config.toml
n_layer = 8
experts_per_token = 2
d_expert = 64
lr = 0.00501
Below are experts of layer 5 (counted from 0) of a mixture-of-experts language model. Rows are named router (the router's row for the expert) and show model dimensions 0-191. Each number is 500 + 25 x the weight over its row's rms, rounded and kept within 0 to 999. Numbers have three digits each.
After each expert's rows: a language model's description of what the expert responds to. This comes from a sample of Wikipedia text that the model never trained on.

# expert 25
router:506488516475503481472483492490540531533479504480520459548513440504497531493534482546504502505522526450508508502528513527551481514471497491521484548443526516537494505514486505504560488474476483467517550491501511493476496461517530505501469548498495560497453498464517505474472506505558504488492495504466499460511515507555474527505489464575490476509526520533528503501509464484503477500498521519458483468504506512512496516502519487505510481455494455477467473521482474499514493503524491514525484453497528499463531485482444516469517554522524491506493480507498483491533482491496491509
Byte pieces of Thai, Japanese and Chinese text, plus some capitalized word starts such as Th, D, Int, Mag.

# expert 31
router:481522496441465493510500477484557509503481526519516517501461505505501498514523462459532520521480547488495517484476486499562501468492478435502561490500517497494512448501472478502522517496471482433506509500523515579519497537489505487521516515517527534508429515478511542501509525518484495532468496492484510498520508496496517473501511470560511463519507500497520523491496556468493477463497455492524441515536544498492532512460506500512514460495484479516485494497517501492500470466504483534484508471452518473472525500518458501529488511502518508519478482534487474520510489505509525494
Capital letters, digits and symbols inside identifiers, chemical names, and LaTeX formulas, such as DTXSID, ENSG, subscripts, braces.

# expert 0
router:436518505480508467478490482457523488507550489507473525506535474488519490494495458516537508493501528494524465469502448503535503499470475507517492486460498480523490489549490482466517496512442488496484454506512497525530488487508513514513495551488497493558494526500505481490535533528467523522472505523459526450504454499489482536465497465522523492503519483530475526525474538472469497535488504495459528505545528479475503548496486516486506497449461511483539500539536539533502473494530523532480491469487520478480492508506480511544489514510540490495491523539479535483492511476554485483
Digit tokens inside statistics, percentages, scores and table cells, often after a pipe, colon or dollar sign, such as 28.9%, 14 points, 4:30.

# expert 24
router:508533510478525496517455489520504488505521538463474470528464476512502483486535511510541549515532490450536495505524481490500514462501466448475500473463503524525508495488489479528491575465507548497482530567506495467515479544485507466528470547492511504490468556501471468488506491537515481440487485530504506482510499534471500485505518478496509466485529504507482507482488520507485501480482519495484478518488522465527512524486495474483449470491511500516534486544508518497504448527514507503463472528496519490457447500517491511501477523478516502504489522527483471490504462446523497553
Line breaks ending list items or infobox fields, and wiki heading markers (==, ===) before new sections.

# expert 5
router:454517552463520481480440508512494482502538500436490452513516506506479550530507519520502503508501548522489498472515504510509484449499498487521522505492534520501513534557483474518501544508485500488496444546490522493502529471504532468526483505506524482518487557521544460480498503542491523491497472514485520514522489506532444517494578475509503480480481493505528489493484499485487489508515551500502471493496531476481491497491517498496473481504498470479484506478452481547482458531468486517474501501482472494493451488470503535502507499523463533492482499508514526499439522492553462498
Prepositions of place and time after verbs like is or was, mainly in, also on, at, into, during, as in "is in Paris".

# expert 9
router:485497505489527505512522510496521496529519547503524505504477477463507529494501484490559526488508511494492452514513439484481496500501478504500500494408523522513538508537489497464496517482504471495497526536507542504467454479528533481517488488473513490501521486525477525498508490520475493528510478482501523504511483516533454528496481490528508499501477518487476522482502489564490504494517480532487440485514469416515491529473483488562476486489437465471528511491541470529508486511504490511496512513523482542486502490502494563540448543494477539496489499498467483467490524481512479471
Commas, often fused to a word ending (s, e, ore), after names, places, years and scores, plus some periods and 'and'.

# expert 23
router:459491500526486492447482516560518513492517499510499488506465456453527532503505504499493498518542549492485511446499468508532510510475535495509491509483483533506520472543477497528537510510478494480451479562540506506441520522482512463491460500498519496508481511511483486509514496506537519474500487521483517481503499468482480486492557490527477522531510500537490511513504487514505475510492500538490464487508551459515505535491482494540428507461490494467560447528470512566477514501520504492474474529508497482485535570509491498469522524501482505525494481508494486473485493487514514468
Prepositions and to right after verbs or nouns that govern them, such as voted to, prevent him from, based on, with, after.

# expert 15
router:435493538461477482532470472501474515510487506491522508496515499495507510514522487489509517509518518495455546540539464505517494494490541481533560498454527502528524512508461457521480494483459525494451449494572524526473511515466516442518469527478498534487501539522471482486449473503530503510500495492497534508485482489498463547471520480507526460482527507516486497508476524513491521505477482507494508512525506466536497493494502472522508476487538498503533503503545454512528507495544496515454503480478453486521541489468490509511430499501506522480478480534517474489519504478509501480
Year digits and month names in dates and lifespans, such as 1966, 189-0s, November 2011, plus some nationality adjectives.

# expert 20
router:468547534500498486504493547492511535535535499488541485537511491480529496509500476559529501512485506485476523503488507503508515532497471470505569486449516489510508452499504455520533481510433539470476442506516513518473507530502530479508471485500503451491494479490501481480480495488525472512506505501496494502569527474505476510445515473508517509548486515522531525461475500548483468488512499483501525492520480454501504490500541465497448502475505469479518457477487496510501515535485511537485513480514501508502548490465504518506501512502506505492483443504478555478471496496483447533
Verbs and verb pieces describing actions or events, especially past forms like made, won, released, died, and endings like -ed, -ated.

# expert 21
router:468524488501535496444526459473503515498516478489518512527497495467503513441515509533508566529491543486454467524501475442489471492486505475510531486475535533531540466473514490501485518497485480489503508508511545464509542447470505482481494513478513521515550526526501540530479486505492488426491500516492500506515513507518465490478532480509532484477489532495491481481468458514512472475445491527481500487511543484463490540506525486500502472501466493456494500461533510553501478500523486550481472527530502503522504526500540505495540524491523515488485529543493522493495467481487500528
Subject pronouns and auxiliaries (he, she, it, was, been) plus word-initial pieces like uns-, Res-, S-, s-.

# expert 29
router:520523508526486507491492517584525482518493536471550514500488506476503510517532477502456511499483530472506498529529511490514464516469517498491523494488540550486518476506494488542490503503536518475490478519515486467468451466504491470493489504453503510517491490490525470465509543513479505501414506505477509469497500525538484511507507460506509486513523555526534494487485504478465503544501470562458491483515496494523492478496534510502491462471481491483494488502521441515488505508522521501479511496451504489512525491528507503530498472568491508471505491528475492465493468516584487535
Consonant letters and onsets within proper names, especially h, K, Sh, Kh, Br, as in Ber·h·ampore, Mc·H·ugh, Pal·estine.

# expert 12
router:426544485486509486477494502494490523554505476498493466514460432521536503500471493523540515534505508477484474500460536504548419465525493509514562511502499522497522488502487485500501517512514550498505489504519499548490499527499521480491489514493534498508489484484533493523535518491532493489495483491477496496499486480519461503510497507503520492496537493531516498481501508509471503489406519502508493505519513498501509508507527489509457504480529506454491460497478485503538453528543511533514498476471510468460491546471514529522451501463483537523484471494443527465492530487480488469
Stems of everyday English nouns and verbs (land, water, support, prevent, use) and suffixes like -ing, -ation, -ment completing them.

# expert 13
router:472520508492529463487478515491528472532509494462557510490481529500492505497549491514495515487503527459480513492513504410497480481433481500469514506477532565531529484493484508500511551483481534465509456510510541509492462510559494488542481483490510471516477493528500484515476508564459523472481474496505512475507512501525512502468577486518515514495505493497474511488502548471487504518518542522481488520516532483501518486487519476516479466465506454501510509465515496544535500501504527516519465474473507486479537503502478506505486520541517480520478466480501492515491460476507508546
Lone first letter opening a word after a space, newline or heading marks, as in V-arieties, n-ecks, c-avalry, M-TV.

# expert 18
router:490508499498493485433464506487506486519466520446548485502488428467512552501521478469525510494491504474492484472540476470546505521448509472495516489502532529499522485534502443469507493480497556496489517523520473518528505548504510457487502517478512504510467561492496510494503537534515508493512517486476506484495506499481507520470517493513508508505513485538486548503451502520466473476490491492480487481520486500514473538489505515508533487450498472492499487497516504523555496479504452524494476514438506481513494481510431539515521514519525495522486491545474567513509522533517493502
Blank spaces and pipes in table rows, especially empty cells, plus ordinals (2nd, 10th), Nominated, N/A and coordinate suffixes.

# expert 1
router:476510519541471495446485532495536483450469474493487447510491490497515503509498473488495517511477513430497477522500520495491479474491486518523523520491533508490474480545479513492509515532484529520515448499513538492499516486546528456493491525481542479519506508504473485478474527513484490518482475477502497526526470467531433529518486470514543462476498503569465505517486537534508489493492491476497500468526475495543543524496512458528485477492511515492569529532528488508491504482530488510487492489475525524484528530473458515491474507526487517463466510511468541538530505450513486510
Quantifier, ordinal and modifier words right after the or a, such as most, first, all, part, some, ex.

# expert 16
router:501516499502490456511480510529499543554485484485538464473474495491509520511516490490557504530499521503537517476480461506489474492492485507485489512478496492460522495537487463532502488481485496513466506516505545513522563526479517477492487512483537533507471488526539552490516530479521491488502509463469528487471465508549496541503480507516530474469533488522496507460453505501475457477462476502511507477532479489550499542506555478496470478506517475492525475506513456502518464511508493513478492488463466535469564502506462503497499503543448520522477500509492564526531488501484491541
Nouns for organizations, works and occupations after the, a or adjectives, such as University, film, team, album, footballer.

# expert 28
router:522549533466525466475461453490509507508486521440523490521484505463493522499563502518535535479504509527560530445465509527520462464473495501485466501531537490521548459524480502471533502484490518494485522515525488515471492538537503429540483493478481463516467499483497512513515498544502482505495507513467510464511492487506471476448522490522509457505514513502482523515457535514498486442498478534468465476504506497518496510488472532512494483465517505512541488508500474513518465511532503532494483492494487513544456473533517509536506510494474496502485482507479541492499521535516513482
Line-initial hyphens in infobox lists, table pipes, opening parentheses, semicolons and dashes in structured entries.

# expert 7
router:519495506514526476518483466488497528459526510498480493511483514475505515487497488476526556483553508466495490477493483486513466496475488518580530514523512508492516479510494474478509493523531512517476490495539483512463487482498519478508484510495491501491522528507511494537525501547473462497512534518485520512512472497510514532526514488512466482534537515514498539486512481522511476486489527497479487493560475503525585528483511427544486495477503497522526502505464514492480477529470471527457464493497454516465524528465517515494462505498457489499484485503469526451465496441541446462
Suffixes and inner pieces like in, ed, ing, g, id, plus participles such as known, received, designed, often before by, to.

# expert 26
router:513532553489494479509474448515501487505496491458494503499505500502504515461526486475502526516492511498495458460545523491516508454478507465478503531496546493491549498464470493477506488500501545491501475512505535496488480503508529485527479520491483496518450519539553516442507531489509526507488466504496529503488491494487477523500495488532529445521488513527467505535501470546468477495491439537491472501484526498533493478502539485482457492512436495512531505492506451518518464538509442482500466503505454500482507505555479536519447507482538522523501516509473514540461498505524480490
Full stops fused to word endings at sentence ends (s., y., ).), plus line breaks, colons and section-heading equals signs.

# expert 2
router:481521551480490480447493464488489539510540480480531499454455500522520517519485489522496504521533491516518492512557543487498479477500492507484489512485523510480529467508454515479508514448463495494507444519534464483489547520500513491509513513468518481542470520548488484523457510526478482482495512557495537521515472482503494502501504509494501500498489504482463546511496503537501484508451471549488490482545533524512499498452515512530472482487469494468506469454530469560492504501512507531487496453508509478488505518463486534496451520506492530439500481509457522493526498501494456518
Articles and possessive determiners opening a noun phrase, mostly after of, in, to or at, such as the, a, an, his, their.

# expert 10
router:502541513496542490504510528471545498494479526443516507484472465489543480517497465467499522510452537500539502490499502508483497501460497533571498499485523499525519482495484514504533498488526559504523484500502496500484501481473515490493487533498522504538499516519499480455492514506506521505440505497482529527562489438473511528498529467524528484459486491498517505522479506522501467549473498508460464486477493480473530501473495485466540490511450447493499466485500489504501524470548471511445441492536509519504510519503519497460512486530507536527495483529540529515507451507502496469
First pieces of personal and place names starting a word, often in tables and lists, such as Mar, El, Al, Flor, Man.

# expert 4
router:482500512514550499499513531544553504494523521455507467505527484493506496517521483496558499517500522510523492503486494506478512456545533473497514496519528511489504481495475495511508550483453479502496526489493498483442507535561504522538484542499565466550498492453487489458494524498491499499482474540483509496516490484515479456447494471491525480437530517471496507484500465477445459526470500495514483482523481522510514507482511498528520444474510513481498511508508561522510501536527447516475477449510520457492481512467486497531507482518499510479504469498517463488523509522512473508
Short vowel-consonant word pieces just after an initial letter inside ordinary words and names, as in t-ut-elage, p-y-ramid, P-eg-gy.

# expert 14
router:491534498551495416458534507493518514496502480469510445533501507509569521492511467491526542539514502482575545527508503458489451482518485493518517500492516513514496486538485481485548507478437511484471505514508495502477531483498517514474457500494511468496505529511563548523456529527472456466467457491504522480494493480500490481495497483524505485538506501489470496492483533505462513519476485507486493493471455508484541507480521509513524509495514458474498506466508473496561505519499517511492504495485484504473530530458444490521508515527526490488492495504484504487521491474509474509
Content words and word starts in sports results, infoboxes and tables, such as Final positions, Top goal scorer, medal, (age, Championship.

# expert 27
router:493514509505478513508476491482500549498475546489502530479454472479497560480497489497519512495498504512524450495496495492502497483496510494496470593497490513510503491466510468505531516513508523519496500513492539552509520480482492468486494543434499511498498520495494508462525515496526505493497497549475513518508460460492505533470525472500498480456528567514449509480480526522500505536502487536496456483513473533486537498484494498493494453489501471481506474559505495494495505558544477520471521516456487489495504516538472514516515486552457542491477493522503498487496538465540490443
Middle and final syllables of Japanese, South Asian, Slavic and Hungarian names, such as Nak-am-ura, Sak-ur-ai, Zlotn-ik.

# expert 17
router:483485566466481492468461465494501476558480519514515505539491510472531523453491509473510484549458486462471478521550486482487523469482493481519510534516513533505494468547496490495530496449491496480495550504493529501519534572471519502500500517499524485546498492527484487472486483499506472477466485527506547462460482469532507496485522494513468514508516507514495528532501509549473523517487523497493504487491478498550558555497495483500481514520517498467512456508493452501495477507484528528494473489492480494465507509468487512464479500536480524505498459497458554478536494474495501499
Adjective endings such as -ical, -ic, -ary, and nationality or institution adjectives such as American, National, British, often in organization names.

# expert 22
router:487489505485499480473497514501487507515510477510483504517484486478571509463479462533508514529480497498544453504469482529498458504484491491512532512487494524514501481526504501525499470504508501489492537483536518477507515500457504474512495528525527525540527524508533568496524560494535496481497497477479488510489503507537476538498494489496536480474561562537482498512481509511488490487448500540497473475508542484452464483479499471481495506503497474446548472501479505479518502568540512508489471527491472536533474469509522516552457480499478539475493477470458510474537492489517478517
Word-final pieces ending in s within surnames, place names and plurals, such as Le-eds, H-ems-worth, Nob-els, ings, ians.

# expert 19
router:484532499496520497508496497523482566528530500519480498575476528464508505448529437500477516525474485508521510465503487428492496508512456501507498549488532508483492528500501508488504498502489477495452531542486492505486548494500548514515488486476527522503517479512472513466516470541531506516517500515477519495511495485494497527472542496486536503513512498484514548526479523526489477470517465491469513425529496478499458471468501512501521491500526464501513466513488503527485487515500490537505473518466534515501521513479518539523512486470485510459426525504515495550497518488470453476
Vowel-led pieces completing longer words and names, often Latin or Romance, such as Ver-on-a, protoc-on-ch, tromb-one, Mexico.

# expert 6
router:494506501474490486493490445493484526516449563513494511496473526487498544531495464475546520508485508495504483458537509530494474513483497477502507554474517509450518486504473484485550494511501472455487538511522513549479521564449506483491491502466548535507479538480505555485528532525469502474500498545484542515494492491503518501481498494538535498491462537504502520496483511490513485505479467495486495482515486505496512495484505500512524501507490461478479512544527505513511469496515487503492450504475420493546486503539498485480478481491498521503462442529513477484491452462516475462
Word-final pieces of non-English surnames, place names and Latin taxon names, such as -ić, -ini, -idae, -us, -era.

# expert 11
router:430510544500503499484473538496495509492476535524528532509476475502533524493499503483516508477499517475546448493502464495486518497467472443537531494510504496499522478478484496472516538519500491485491519527537503491501495508529508476497495498427514493521447467475517510481504517527493451477451481511484506514494448485494490489509502508521511464469522497566480522457504506536511464525437486552506491492542524465560526503489486488521536484456489487492527466524514516527478517546467520527468502504492474477509515479522522517509477486500523513487477468521497474522520525468476476534
Possessives, the, that, which and who opening clauses in narrative prose, plus had, has, have, as in "convinced Harrison that" and "received his".